From a checkpoint of a small mixture-of-experts model trained on Wikipedia: width 384.
Below are experts of layer 5 (counted from 0) of a mixture-of-experts language model. Rows are named router (the router's row for the expert) and show model dimensions 128-255. Each number is 128 + 24 x the weight over its row's rms, rounded and kept within 0 to 255. Numbers have three digits each.
After each expert's rows: "raises" lists some tokens whose logits its average output raises strongly, later layers aside. This comes from a sample of Wikipedia text that the model never trained on.

# expert 158
router:098135113133126140135087170131145142113156112110149140104125133148137179085108149121146131123119141084111125111112176140123147104139153089099116130187147119083109099159138123139163158133130127106131115125114120150128116166120149128151126132157124140130125125145129105169086138145105105080150138135114123124158134128111172129108129115097127152116141137171150093170107149110088142113115
raises: "to", "t", "che", "s", "e", "g"

# expert 22
router:106168110143093160112149165099152177150140134090093142109128124155112149143180152115126107140129139132106123121135127157125085105109121089099064136125083135114141065120144095085142140102100160074120133130124130137143153110080157128138072109127155115138111108114130125121125139115094141131152128101129158123147129147145123126114094142102083142122148140161115093101143152111106098108142
raises: " ", "A", "M", "S", " He", "E"

# expert 163
router:131151128110113135117169138113134122125135095141107153131094157132145128135146127136126124144141178108102110098117166148123134130074131104155109113124164136097153116123120101095122132133125133105097090106103138168135176109106154115080086157093125092182128127101164116096116108065078090124150106130127140144150132108178143186137096132115135152073125171144152089109117150127154145101115
raises: "y", "ches", "ic", "s", "c", "ens"

# expert 174
router:104111149117085120124126146126142142142130133116125120136134155149152163099133137105097095135110175109133172134165126153139127092138135125092089170163107145084118121137100129089171152095146161120164122151136098142181130103119143147163122121130111100128107102121151091110130145097114152114139119124152132143129134128142150135109114139116138117123130178158116102173111133124106105121119
raises: "ub", "ri", "ar", "ore", "at", "han"

# expert 166
router:130108130123133148146101144111166127131152134120136130116133132144112145138110147159124120105122188150129150133141136131092118117091122088096107108170138139129150137166136138124145120105104161117132100125124116110125146110101144142150116130133189117129119119141131103125074138091096135110139087107140139116129133097131142152159165127110098131086147112158128107137119150146083155148095
raises: "pt", "y", "s", "ur", "p", "ine"

# expert 175
router:103085129116069133116147119115152173138167170130094137120128140120155128133178116126117091143125118132114123121202131131167150111153125100161126137138084106087100126130130135113155156143139135113118129095120101128157158153099181143134121097156156136148114085124101113139110125073093111146201063101125114109109134124116141128104110143091095127142132133147118114118154170147107138139114
raises: " a", " the", " ", " part", " one", " pre"

# expert 177
router:118146085102101111108118149139145128151119092131106159129125164136117142126152138086109119113102125134147126098147164142089133105099155127140087130167114100071100147145139115117135132114093183099129163117101125109123150088103147118124116127112126096142101103100132111132104101116119115125127099120133132116161118127126180126108076149102135154071103154180140084133094122133097147130128
raises: "0", "5", "1", "2", "8", "4"

# expert 191
router:143128121154124146104100165109130177148143147135098159108120134109147157110158123157148108096121176130111139131165147163115146116122155099104110119126102109059068132147111106131146163137145144106152140128122086128128164140090173159152089124105125109139112113104141119092144112061119162124182119099155121159134150096120132107115112172130122120118145117163106104132081125132096166135109
raises: " ", " re", ","

# expert 96
router:077142129124122152166147130116149153145157134110123151119137105082127114134157121150142115137126156130136159135136110096156136129097175096107099153139108117120146141132123082071151134127091154138170129170137113170118171153075142136112104121129151068130102112077121105137115130058112137099144117119132159124130135107127162138108129130093130124128142141153132099151119157138142114159122
raises: "o", "awa", "ing", "wa", "or", "read"

# expert 111
router:096125109149153136108115143131157140150161114104086111088112138160149114067141142130114145142117164132146148144172118152108114103119129125132110135163123120129105131157140107089113137106126140107139100175086134149177116157096160101149152141104091132120137128106154084104106136067117191126159094098144130158155177122130137123099125103123122115128155125174126095149126133150101148125142
raises: " ", " (", "/"

# expert 4
router:134125086163129134140127142128137134125114125131095135135090179120148131112143117128142112121093117091152133094156140137091151117123118116133121133133131135130152148146135157129148167140143137118142119161102093187119175121072153151138089156136129114133162059098132117127098082117110127127136112117161150103157125166135145164132132093091121153137128160150126113110132118131111154133125
raises: " the", " a", " their", " them"

# expert 41
router:072123117137092128146125143107149149107132154143123153111101139152132141135135110162112089130151088155129173139125133132091158107152154112126111127108099096121109091156107131115177120088146150085150128130134112099166156115096159146115072106142160134168113100128125101128156150099116111131184106128115112109139157123172140130108111156120096115118137167131134123102152141097117090126131
raises: " a", " the", " an", " ", " part", " one"

# expert 102
router:099113105121156111143157128119150137132098122140140110148105110145119113082120135120116139124142153092089139112139118138079096130107161142090117158172117114088159112165142145106134143109098177092169138145101148131126162104117168131158084113122112124143114099108115113106095154115093177108149121106115119124134113133136123108105118135123135125114131141162147098144134149149111184148128
raises: " ", " and", ",", "-", " (", " |"

# expert 173
router:101119096138114140110124144072147143132152121121127145144121167121152148098149135138154131105152185117139131130149153108153131133146111078117109150154144129125145113135101152135157150106124131116150086108108140189124197111092138115095102115113126108132145120123133126129126117114080169114161123111183094152164143124109109125125142151105124097130133164147148094145105148139115107160098
raises: "ia", "ism", "ity", " can"

# expert 48
router:070090119129129158153144141095149140132140111122111125141087114139143156094134146154105087124123129120117117119134109155128169106121134137091147146122126125133109103126128130109145166107123149086130130152100140161150112144089162139127097114130151110137136098097109089118099121102110141122152104097148147141140167110106161153147127096112146152120115162132149083147129108128107135116116
raises: " ", "\n", " —"

# expert 8
router:134088121172128155139105131128144148136147141129125153114133121181134112141146138158119137130107127114192109099118165133095154133103157106122081135165116131104131137174123122089146156091124168132116133100101129148113146111113143133135130147093122107135145112152127082107144110102081148130150137069154138101143161082132160171133093121112143100101117179141127104123138154095148114176125
raises: "use", "ble", "ulation", "bit", "ul", "bro"

# expert 186
router:142142110114131162138150156114138140136118131165147153113092161127149153116176140127120135101090136089161137109178112157144123077149121081119102138084104144102120108191092138097149182129141138131116123119122157111155154115137136152127106153112123122110095114147136115108100150133092157099131119119124108124133139103182143147108125124107140120096136137110162098151120163133129139131117
raises: " other", " others", " the"

# expert 77
router:091128132143123131147139144108107163139130127162167133122110165092113148122111147103136093164140164117127142132123120113145116112141164140105107128114089096064149132161121105113151163113106155111134113139107156152150159109123143157156130130136076085138118106087145063129129145096090130130105115087114122098128136139127146165138090155124119130074101155155112093115153136111096157086102
raises: "t", "in", "d", "ing", "ub", "k"

# expert 34
router:104121158127124153095120127132140141132132089128133134112140146100136159119101144137126102094150153121145165118137217100146066134122132113142142130138099127132117137135126101141134143111138142084162109111134122157126121117085144148115131133102103131148070125065152107110133137132135075118131097134153135156120125101102143128098109132115140149097131120136153108118134132114122124118117
raises: "s", "ed", "ing", " of", " |", ","

# expert 30
router:100098128150074145115143148151162187103145125092117177100092102134118137106151150123123088146094136078118158140124176147128132113094134083149113177157141096099104118145136125114133127136150146109141111133118136106145148122092140114152105135157119118123139114071138088106120113158101114123179100108129116114144125095103111142088134103116122162106133117144130091122152122139110133127130
raises: "s", "tra", "g", "t", "te", "se"

# expert 99
router:106102113105137162119121133099155157105111129105133138140109117116126147082143165111120112127122099131128129153133124148120117083135154102143149136099088115126108115142114099093175141135103127103137117099105132138101152080105146149129093113115139120125127066090139086148095106102105161076187128127162106122114146147157162138113096136076102154110160149121134109131140134130102113154110
raises: " ", " E", " —"

# expert 176
router:095128134124131146139146122149140187121129117134088136118113119087124151104132188140140151122147114119118136122175196130129120125107157115105140168161122096129126129156122154104138127110111168105108124123069094125152150121123164128161121110132139120144109113077101112156127138090118146090133123108108150120165150128105153155109117145099129143134139134161147111159121153138124129116128
raises: ",", ".", " (", " and", " in", " at"

# expert 82
router:134151131112142090125130147136153204141156158121104154132107128113142163069135166089119144117167104140100140113181165127141111134098160121123110150136104107115100111145088120109110126113121137105134117101088105135153134114109155113143143105144155125099107130097111106101156117136098119103146111097096130156170193146150154125085099132086105158109132140144166115120097154116107161112106
raises: ",", " and", ".", " (", "/", " "

# expert 113
router:129173123136120168126114142123139148116124136121127143126114106105114154113122154140155129126109159083126145119136115161107124144101096117141057152148120125095102134175155122097160159175109135112117108138076140167164167111106159135143131131092129114140135123083144091144103112087122149127148116120124131152167113129131157122119141124095112170099142140152139103134124153138135196157122
raises: "-", ",", " "

# expert 35
router:134140100167124140145163111159141132126168116158090154131129150137123141111130149119108131107098134143096157108140123145091137099103128095144168140160073149132122149129127171116158152092129119117133128114151123164160128093109171124106100169107162128145106092129141091117049146109078138103145102103106143179129159126127141130144091106084165116109135130154168083092149120113102142150102
raises: "-", " ", "\n", ","

# expert 87
router:104115077124161128124105152095151108148116110129139154113122115126126162093127134117085066138124118139125168126156118149138112128123137146125063117104130123110145119151143126136153138089119149083095120175130105166181111093097130133127120148110132098112139077125133092123141130121115101120133093137133157099118143114153149119129091134117107139099124134130123090141134150152144142168123
raises: "O", ".", "IC", "ight", "itt", "OR"

# expert 76
router:136143116173144145136150149131127124092159139120098130089131114157121148096146147162143113146147121133108147097131204130093089117087116087131131149148108114082180123138104126122139139091134170117117128155101102112129111118110148127158123096139145123123119108098154071153131066116106101108140118080104164118144142086135126153115133101123117126145135126150139118118100142147136138124116
raises: "n", "r", "-", "ti"

# expert 183
router:114146081118146125150113168132111153129117121109133123136141101175124115131107111130133092128125110110127120134133087174071117136120146115113037123138097097081126124154094156083143155134115164112139136166102136113131164083094153139127118140134128119146127091072130111122128104142090168078138116105089118148122133092122130131099131120126174122087119151159123095143128164093112143136128
raises: "tic", "mb", "cast", "mo", "co"

# expert 129
router:099161133115078148124127135129133153130113105138112139104110154122106155135129142128138114146108131139119112088163163157133130052110110116115094148126116136073113104158117113138143140129141125059137120110120129143140189121123139120081110117115122068160124099135152079142139113059107122102164091116176145139132135095165146135114129111106141142090141167196150079130105156119137155161109
raises: "1", "2", "foot", "3", "4", "ob"

# expert 53
router:097116117155120157137140125135136155112181094123099122141102143133103189091123139103114111131124164136147158105132161137123103125120156078115064120165097122090115138152093142102157156133110133114138106146098134184155127138110165119145103110102080108119131100076142083142143155097088137116152090140145131159141136088109133158116107133120114135098150180133164100141156134105104128130097
raises: "0", "4", "3", "5", "6", "2"

# expert 80
router:122174140176111129120148127115150120157134172112093117110089112109136122129103118135116113125104159098130159155137118112136129106078158101126137126200148158114117115132106172134159111123107139103109134103123089129138132104090131091117097118097114142157129121154137095162106154130127081060120098109155115144170148111125149137121129132100125114142137135153164103137157121109134165134134
raises: " ", " of", " |", " I", " Genre", " –"

# expert 131
router:122132117142101134081107154114145155120128103095098125132080120123123121123155110133082126148112159137135148115125164160135117111135121101095107146128123135099101130119121134117136123101146150104166088168123116118162154124097186154120124135140144102107092135116147096129130128117094139085127105132140115180136118105138128152082133114120158156117151133188139102126153138123137142110116
raises: "y", "na", "mo", "i", "ri", "li"

# expert 57
router:129150116094147142113128136125110148127153138106129145102117188101114149086104136131135132134117130125133128132130125114173150087148138103107081131102127116070125089168148128153132137108119149114148094130133144133158132117107159134126090143077100105106128108072107090116125073139101155145140125125090105097124132107138200132156097090126123142108155108164104077145159131112125143125109
raises: "l", "ing", "ack", "age", "ul", "ur"

# expert 73
router:143103113169106117122153124111182150112125148159106110150117180150124118098134136115165122131083130173157121110123132106145119108151131124101102095114121154084138082119142158162152163149128124085132097156135148147162134123105133158105123146147109123124136082110172109138106146104115131121157109105106130127130174162145143137138129150094100117139144162137129109130141143146126103137137
raises: " the", " a", " ", " an", " two", " some"

# expert 21
router:131118084116133160150105149122140161166097161161115169121072123114128113158151141139157091153123115103131139140144114177170123113127131039085099131118141173091146125138126093096185127128124138095126135119116119151141169162103140136147107130146131121131133110094101121122099151131108152101142103123140132143164107117114128144165134116095134163064108176146156114131121152133117152123135
raises: " by", " in", " as", " ", " with", " at"

# expert 108
router:129111100138094123158133138108105181131101150158081149125095131119114155131157142142120109136153128096115134153159164155114143105109147141109138147136107098104109086153108134165173129122100137115123112131112107142115183091125130147103075139100137121130124110132105063135101149103087170149178125083131124131140138143121165132130127120127149147126126106118158040157133136111100150152148
raises: "tra", "vers", "tr", "sur", "segment", "-"

# expert 149
router:091090104126123130096171160104134162120171124093134157110106126135145173104126149150117097187112168130112168124108185140110121118149154116116101136157122145089148152130099158088161113106106173109144143141127122137149142126098142149154153128123099113133116117117118109167122136137091122111137090078127114108158133095081147132090121153116147087101146128153155103135147095127108164129085
raises: "ab", "lic", "mark"

# expert 25
router:112167116170130103140114142104118135149118144134133112137136130100105163087154125122089100147138135107112142113117144135088151119147144120123080153116124113124192126135114118069167174133149112109163124097139118126157142115080148146092121129145072073152120130089154098137108137100115118136148123107106126132138154117130134156098105136110123160078138162128144106132124132150103153154140
raises: " place", " time", " "

# expert 45
router:101122108153159145119114145124122185145130114116100124141063130110131181094177131153138126116123123113129166139159142127118101134080102062116137144140124123133140144121105120137136138107106155121118150137089118120131171148126135136108086136120118099137147080085110127110081104112108149122171105107111147150135151140106143110101125104116151168116122141130131116133116127118111153105130
raises: " ", " of", " in", ",", ".", " at"

# expert 162
router:124087090121113144100107124103158133108138116092141138142123117135105138089120150070121147112126138101116147119171149142127131104133100089146077140099115118113104095139117138130120141132119153111127121089118151161127122133117140122096104117115137128111141121119162117132097121116107134102137105148135127131118097111108119128153121114094165129108118143157131099094146143150104155107137
raises: "li", "lit", "lia", "life", "ta", "s"

# expert 157
router:111156090118151135148130132098164151096129101105128123127099125120151141062138149120116081123143149123129114155134141134117173126099146099132096184103122115133110132130136127099146157110128151112152118152125130142168163133136149112124108178116097127095133100104105101106110085094098147109138100080135101146107163109118137128100115135091107108101132134145144103125137131125106113155097
raises: "-", "Other", "\"", "|", "\n", "The"

# expert 98
router:103109084142133107133124145131118148099140108129123124081103135118135165118131134124159124117120150106145115117155210142095154121120116137131136137124132118065119118183108092125157155139135167118133110102122149139138115128091170138088136154148120100155084107073130085121141103131100104106137093115126128155164129136104131168083128090112128124134133170177164061144137132143111129145123
raises: "5", "7", "6", "4", "9", "8"

# expert 137
router:147157108153102128140140142085132178101137118134139145122120134099130166118158120168137097140163151095113184139146166155160146093130131105115113129124102102088118103143116111160176120155094147089151135125128124103130152090130143150132078114114131092111127099117138025133123133104079146069192106122127110092120123120155138122117105126112117136104124142151127067106104160163098150133158
raises: "1", "2", "3", "4", "'", "Tru"

# expert 16
router:094131096134112143120118144125108190156133144145107131120129158146143168088085174157157109129118149114180134120159129137105119114108134132124130103120101121082118141144119129111155109146117137096096112156065122158189156111100157096136105145125097117144120106147124118129118140113114114095150096091169106123132113117118150152124107106104119122102132145135123124106110118164094134138110
raises: " there", " the", " it", " they", " he", " these"

# expert 0
router:093137107147087148122095100125096130118108131142123168115120136140143122095160102144095113136142157135159186113151130154162141097130127120134062143152096143097130112149129093086157132091129160125144125117124112163148120114112136157139149117105128083138137076125151104129147117144106155135138095094130110174139170131155159135109112120111127148133129161151139095152139131121126125118162
raises: "y", "lu", "ur", "ri", "uck", "ru"

# expert 89
router:113129102135140113097119109092152140140166164143151116113119115119141160114152153122118093158091116095179120126141111151136117148138142064121083157148167155111182142126112128108131161131081149096122094119125125131116124101063146141140130142134093106080132130150116092149075108147085140109191129103170172107116141106087110132108109117105076149110113162152148093142104123128166157175106
raises: "ed", "io", "ia", "ie", "ian"

# expert 97
router:071115105122155136147173142142118130108097088142090127139125122160125106094158162129133154103125165121133130129119189133110154085142142090106103138122135141114156101145145142142139127099118129120139113138102133142136116120104155136114114112127129114147107103152170110098103089113087161114127126092104131157140149098118136143091100147116137094141131142153117094144173123119142125125136
raises: "y", "s", "tic", "-", "id", "to"

# expert 170
router:145109135125091176100183120130164142116151098122107150113140182129174099082154178104142065128123157080130117112158206099132158095135151124124113164129123124137135118147122121144139140110132127121179138120112169132158151110111141161124090145116131091160110100105123101127150159150126118112150137116152135065174154118125130114171137139111107123072103145123141115137121135097106139143109
raises: "ing", "s", " of", "ur", "up", "or"

# expert 71
router:131143127138139175117139133096097156150117119131113108125089124124081145106167166137140112133165135097122139107163147159099137104095134135137138169128071136141119118149134119121199168139146154108126116115126111119131160129126144163158100125111154154147155113095152109131112125097099132126138142110128155120126133120116125180137103144116101087107133149134125103121120140145089138154143
raises: ",", " |", " (", " and", ";", " in"

# expert 9
router:140152101118138113102103138108134157149097101146144132118128137098174155100165140114124146149094135126181127102135123156153143116095138109133101152161056144105101082148099141084184131118104149109155133170073136115138171146104144114098145140141141098115136116102127117133119093139084085102132085096108114156128177142126158127122133136110147147122133133162115108116132182133114141124118
raises: " including", " and", " but", " although", " though", " which"

# expert 54
router:116125112119147144106156164124116159093176124117122157125123139087126139090169159108106118186147119119136121144126122128131152119154092071090123140143078113139133114139104121145154110140099135068136101164124114130121140141110178137109146158095144091160086098136156121138111109115105112129162145110137160106135166135120115122121073165074134145144113112145132100163117157128100138143105
raises: " the", " their", " a", " his", " its", " "

# expert 142
router:109102115131105156169115136141106147136148119107156129129099096138123141086143148144130099171147182126131144088133165194150102138147121070117089141141116123121152114154116063119154111144135162107128112096139150177152126093111158116112130160134089112123078100126145096092111119115091133089120131062113092145163129107095164135092129107109142162122188136129161091094115138130113136098135
raises: "us", "y", "st", "al", "ack", "da"

# expert 153
router:158106117176089152109134131102138146161144126135105140125119167147149123104134119136139074129113108135154121125141153151184115087140141081140116152145118125113131145133114158112127110095121175131125113140155129136124129105113133166119137146128146072133111133087153100148130146121118112126132141126129121131151120122105178116137118127118177156132134165139181095139166138092130093147139
raises: "et", "al", "ant", "ance", "us", "ally"

# expert 141
router:131133084147108116134137145131149148119163112098103143105114126138119157085145151106128098133090123143128146080116183157102126127086127112131098111133126153085135098151127094103142137119148170135135124128125125162139110135079158183112119151142151101118123092111129106148080125111100138121129109089141150128179128091099170118090124134115150131126130142141127097141135138156101113139107
raises: "ous", ".", "ular", "7", " as", "gal"

# expert 68
router:127112128117095132127129154106132138122144117087137146151150138117122111104123162156113089138132116124139146101144103145118136112125084081129129157122139113116101100141100101138140126118133147096159169100119144142129157123112154158126072159131104060099116101075152098156123132135111133133176076100158102147140139123156181102154097115117143162096143162145141111174136140115109103120127
raises: "\n", " ", " —", " No", " A"

# expert 171
router:134141128167123172114126139101151136104098147106122152105110148149130144112135143127104174123133125133169156138143153128103122094121147105122119136127103102058114152162115129119152159105100169111103137155109142134169129109108154159145130121130132093140165120100093080135131103066119097129161136120114110144165142117122138144097091140103100135095112143138133087130103150125121150120111
raises: ".", ",", " |", "′", "–", ":"

# expert 88
router:098116099146126114132113137118122151122139128115107160115145133148121115074090142097119173145153129128163146102143150152076125115109116072133053103136119146124155130156102165152145131120090140134106133161111143125186148109110140182123125095116109108145107113089122093145110143123074141137131138124136155126143172113110108126130120102111121168122143140173151104137135175133128143116111
raises: "|", "|---|", "\n", "Note", "|---|---|---|", "=="

# expert 43
router:138099099095124125172117135095120120161172133111080146106105149099136157127119162188137102134078152124093133143144166149139143126116119107128103169168096103111150116154093110090137180108160156102170113130118155173131116109104155118114101139129163090116145130080141083142110120151121091117139139146131141106155172119167141159123092135088102138110168142143144092092141146130125124128103
raises: "C", "pro", "S", "Note", "with", "un"

# expert 179
router:120152073139100132104132145119120125103138115123131151118100166122171126086162120125150173155121143068121128117137182140104134126089125141104147143155103130125085141147107146115151143146134146116106123147133121132140122119124154148144119148128097121127131101123136109158136090130101108122134108148135103083144114157107167151130096127093107104108135129124150113102141132118094155137107
raises: "ing", " the", "s", " his", " her", " "

# expert 17
router:068177147142121080110139145092126130087148141127108115133119105114129148134113163101158131126154094128122144104177088117152143115142157145129079092131107167050131152144136118082121160111096167092125092123121135133135139112107149135132115113121162051127129101133128111127093133160113171129169097128119128102109127114146150132144125125111124144125133158129140106115102156090151141128109
raises: "age", "ship", "y", ",", "de", " "

# expert 122
router:099138130142087147130122152126130168124129150158093184129106124100158138110116174143154141119110149124167128122154117175137130115118147138132120149150143121099138141150114118114176098125098166104140100114111153169124177110098183123138118128124082124137116110143137111120104115129112124102134117126161139130131149106161120169123125109107140121093117129138121112097133158155110118137144
raises: " However", "\n", " While", " The", " Although", " In"

# expert 38
router:091123115122145148113120116108159170112144147127105144099105115157133177092118132108117134121127102148117144081199127154119139093126112110114137152148119128114125106186088154122140143137151130105120125121112139120130155132125158135142090108127143133130123115097102110114119092067124143115131087141113164157147177137129184125095095122106107160151143153162145105148129129158120158131119
raises: ",", " (", ".", " and", "\n", ":"

# expert 13
router:101143094169138151099143156093138138148157148124136194128100155155133152119123161142107139120122117136140159120122129124127128111132167114105082148117132129098153089121090122133143118157123159127151116119115132128138122138114148137135141101109125131133095086124129077105130145119090156083155128118138147121136130129132139163073147114105179159110131123175106099119171166113121145110105
raises: ",", "-", " and", "'", " ", " ("

# expert 126
router:088118121101148158153126138160159156098119103151103147092112110147111123064115131090127103136117188085103113124115107127100119111099108158100106111167156109051138109171114120113156125122110145120163119146122147119156150079098175148120085144129167101101147130147139113129122133143115143115133124133123137126115100142145101128081127122095106128075128142147121100121136142127119181132126
raises: "au", "ur", "-", "la", "lin", "ach"

# expert 154
router:111149120146108149105144154147120134084129082116084120073131176131118116107145165119154101172096130145110160078167174136135127113102131124119105132128124147079083117153085148126147133080128163099087093151137123113119144120117142118104123107095134129106121101117137094134103121103120153125183102102128127145165112131169173132078100157102132148124109135145165079114142117128113167149156
raises: "1", "2", "4", "3", "7", "5"

# expert 155
router:127152085163130159138146124101148147083110099160149143087114120131131159110141112152115124160101130141098147126124129133109126125125107119145109150130128128077152140147130109102145168115109168135153111144119121159158135094062138123109122129141139117138144134094129080149115092156071102127110123103123108132156134165103140133112129145122104111089142131208144064148101157119142152122120
raises: "ov", ".", "har", "---|---|---|---|"

# expert 83
router:132121098137157157109141193105145124172143144147146133130124153171161139132132151148086119141092148120146150099125128136151090118145120097126097124168156162121165131147100121121167130117146153126109126108144127167154126092078163123089127161118120102097084119139116103126135094071101129117154150114138092092137112138114161130128095127106161150096107128141135083123137154109123114139117
raises: "ation", "ate", "ated", "ations", "ating", "ative"

# expert 14
router:131104111103123124116142136141133165122113111086119163146134122122099170094154136162123099109155150105133131141189153133122084132153147120097085139156096098122133107171122109101166168095138149098141106134132145118162185111110161120089101139100135118113114091120133102130118116091098144077129135082111164117089181118123141137130125150104124129134140143140074104160120128105139155158105
raises: " of", ",", " ", " |", " (", " in"

# expert 27
router:097152097117120128085121133112154150109127095112121139099106146091121153094156129171145123112105105117156167126155157158102164102122142116135117127146131136119137140118116102100147131100143141084123143113050098168132186173112163109093108120113123118138134087126113115099111137124120106114146095114119159107132175103146162126129148153073131106111103165131183111108139112110134129130123
raises: " of", ",", "s", " and", ".", ":"

# expert 29
router:085087090148125139110137153138110123127172136121104193107114132137117159098142165134122122149145150097161113132131165138128135090127140049111099132117129148085152128132135117109161131128124128101133091133130104146122172108122160131124128138114111113140128117131138080149128139124095134109150107125132090157168137107153119177122154134094110141121155130144119086119136100152086146146121
raises: "1", "try", "2", "te"

# expert 37
router:119102135118082123166141125118129141136141114088085129106096129146141138150132135120098109141137116146126117094162126133173153146109162103134127163136102113061089127144123114114135141111123152116110139108096117104153133137121169138144144123141166122143113105113102108103085120100096128129135071089138132109143153127116146125061138130096114148132143133163154105118148149115101155118110
raises: " ", " of", " in", " the", " found", " a"

# expert 121
router:109125116117099163135122119130152121135113092114117153112128126125116145144111140113167105120123143113117125123129157140120131117101101090097115138117125095083111114139124152125168150149111144144125120110111075121139108111089138176118093153136111096108143127141141104163141114121107093125110094128096183109149152131174178138141117157097157173137136183119125095131151130130070109146139
raises: "s", "p", "id", "sh", "tan", "ent"

# expert 168
router:127150089148129135118129138131143152110087117138148126086109119098150119096135131101126135131084131120165131115156183113129119128093129090118134148174099139056100096131122126097151119136124141120146114112076126137154144104084143136085094099132130114127115108102113100122130079087089113122120128099138126139132140152129128166144121130111117147110086117151113093138118177141084126128096
raises: "0", "th", "mm", "5", "7", "8"

# expert 130
router:088137127145117161106125126132136159149136120109153133094126118154148149103123167168131112161134137153111178123179105121119137136130115116121078148138089140131118094163123117132145146127145166059147142114076140143177161120107151130154116114102104112142112109077097094108117134109101106118165104117130106079136170120122152164087086118117129132070152167143138103111104138144157139155143
raises: " of", " ", " in", " and", ",", "-"

# expert 134
router:134137120128153113100144144103162151125127131171113169102127142119134112130171118103119147155107109115130102136151168145097122111134153102133119192155081118043122127130135141103221134116116162125146121105082148130116152108108136114088132134137127111156107099093105078145091123130115122090113127115122153108146118130138152144092111131099100100103103135117148082134098131171098135118131
raises: "0", "9", "5", "6", "1", "7"

# expert 32
router:106099076123071159111128169116132140113135132128111137098093134129126130091133179156176109119156150131140139101127173171144130108108116115100092125112132137085145167155081115125137137124148145088135104170123107164160173152124151140151101119144139084091107112139122061104108132121111131116146134102157126134146166137143138127126125147122129168119169154122137057133152167121153147154091
raises: "1", "2", "3", "4", "5", "0"

# expert 104
router:072142114129126120134173168129110139108147087134123160092131133176133153075122156112151134130147141132101158105144159154095168127122132114107132136116108126137125103168124119110143142083122170107159117104132115125172135135113134122155080112098116114145087128132111115102139148131130106152147116128116133093149135121131162198084120146129096130101112142131142110130099135163107109151100
raises: " of", "s", "'", " and", ",", "-"

# expert 114
router:129109125107149122096115168080166153124126142149156149108131169178123104097112135158133105116119068121145163127123132147134138114135140085134072113128107126081155107146085138098163122145127145119132091156130121102131138106082143121125096171151060125125142090094096106110138120069077154109128157126130122144170154121142196122141119120135161165090118149145159086131167143117122112131114
raises: "ress", "all", "ack", "ective", "ock", "ru"

# expert 47
router:127128140118076109144147137130084181117095085114137143091105122107140115083146155142135082129152148112109119126154135173135125148137137115083123147137105133110136159137106135145164165154128137105127127170136134127165111089099144133134107157097135103117143096141159112141101116098131148083133121127149127142124148113143139153149125103089124172135134136150145113137138165155120163170114
raises: " be", " come", " become", " make", " have", " go"

# expert 59
router:092117097138097115121163124101111200154143129137106144125102141116106165117118131120144087122115156142110114146139163130130151060129139128114069149165143100099129130148113130119177126141126134107111095147132102139128173111107138087099110106136130067153119111125130080109121094116124102105172121092120145128156151145143146118102152140109118141096123174163125079093086157102111126156157
raises: "s", "foot", "t", "ca", "com", "1"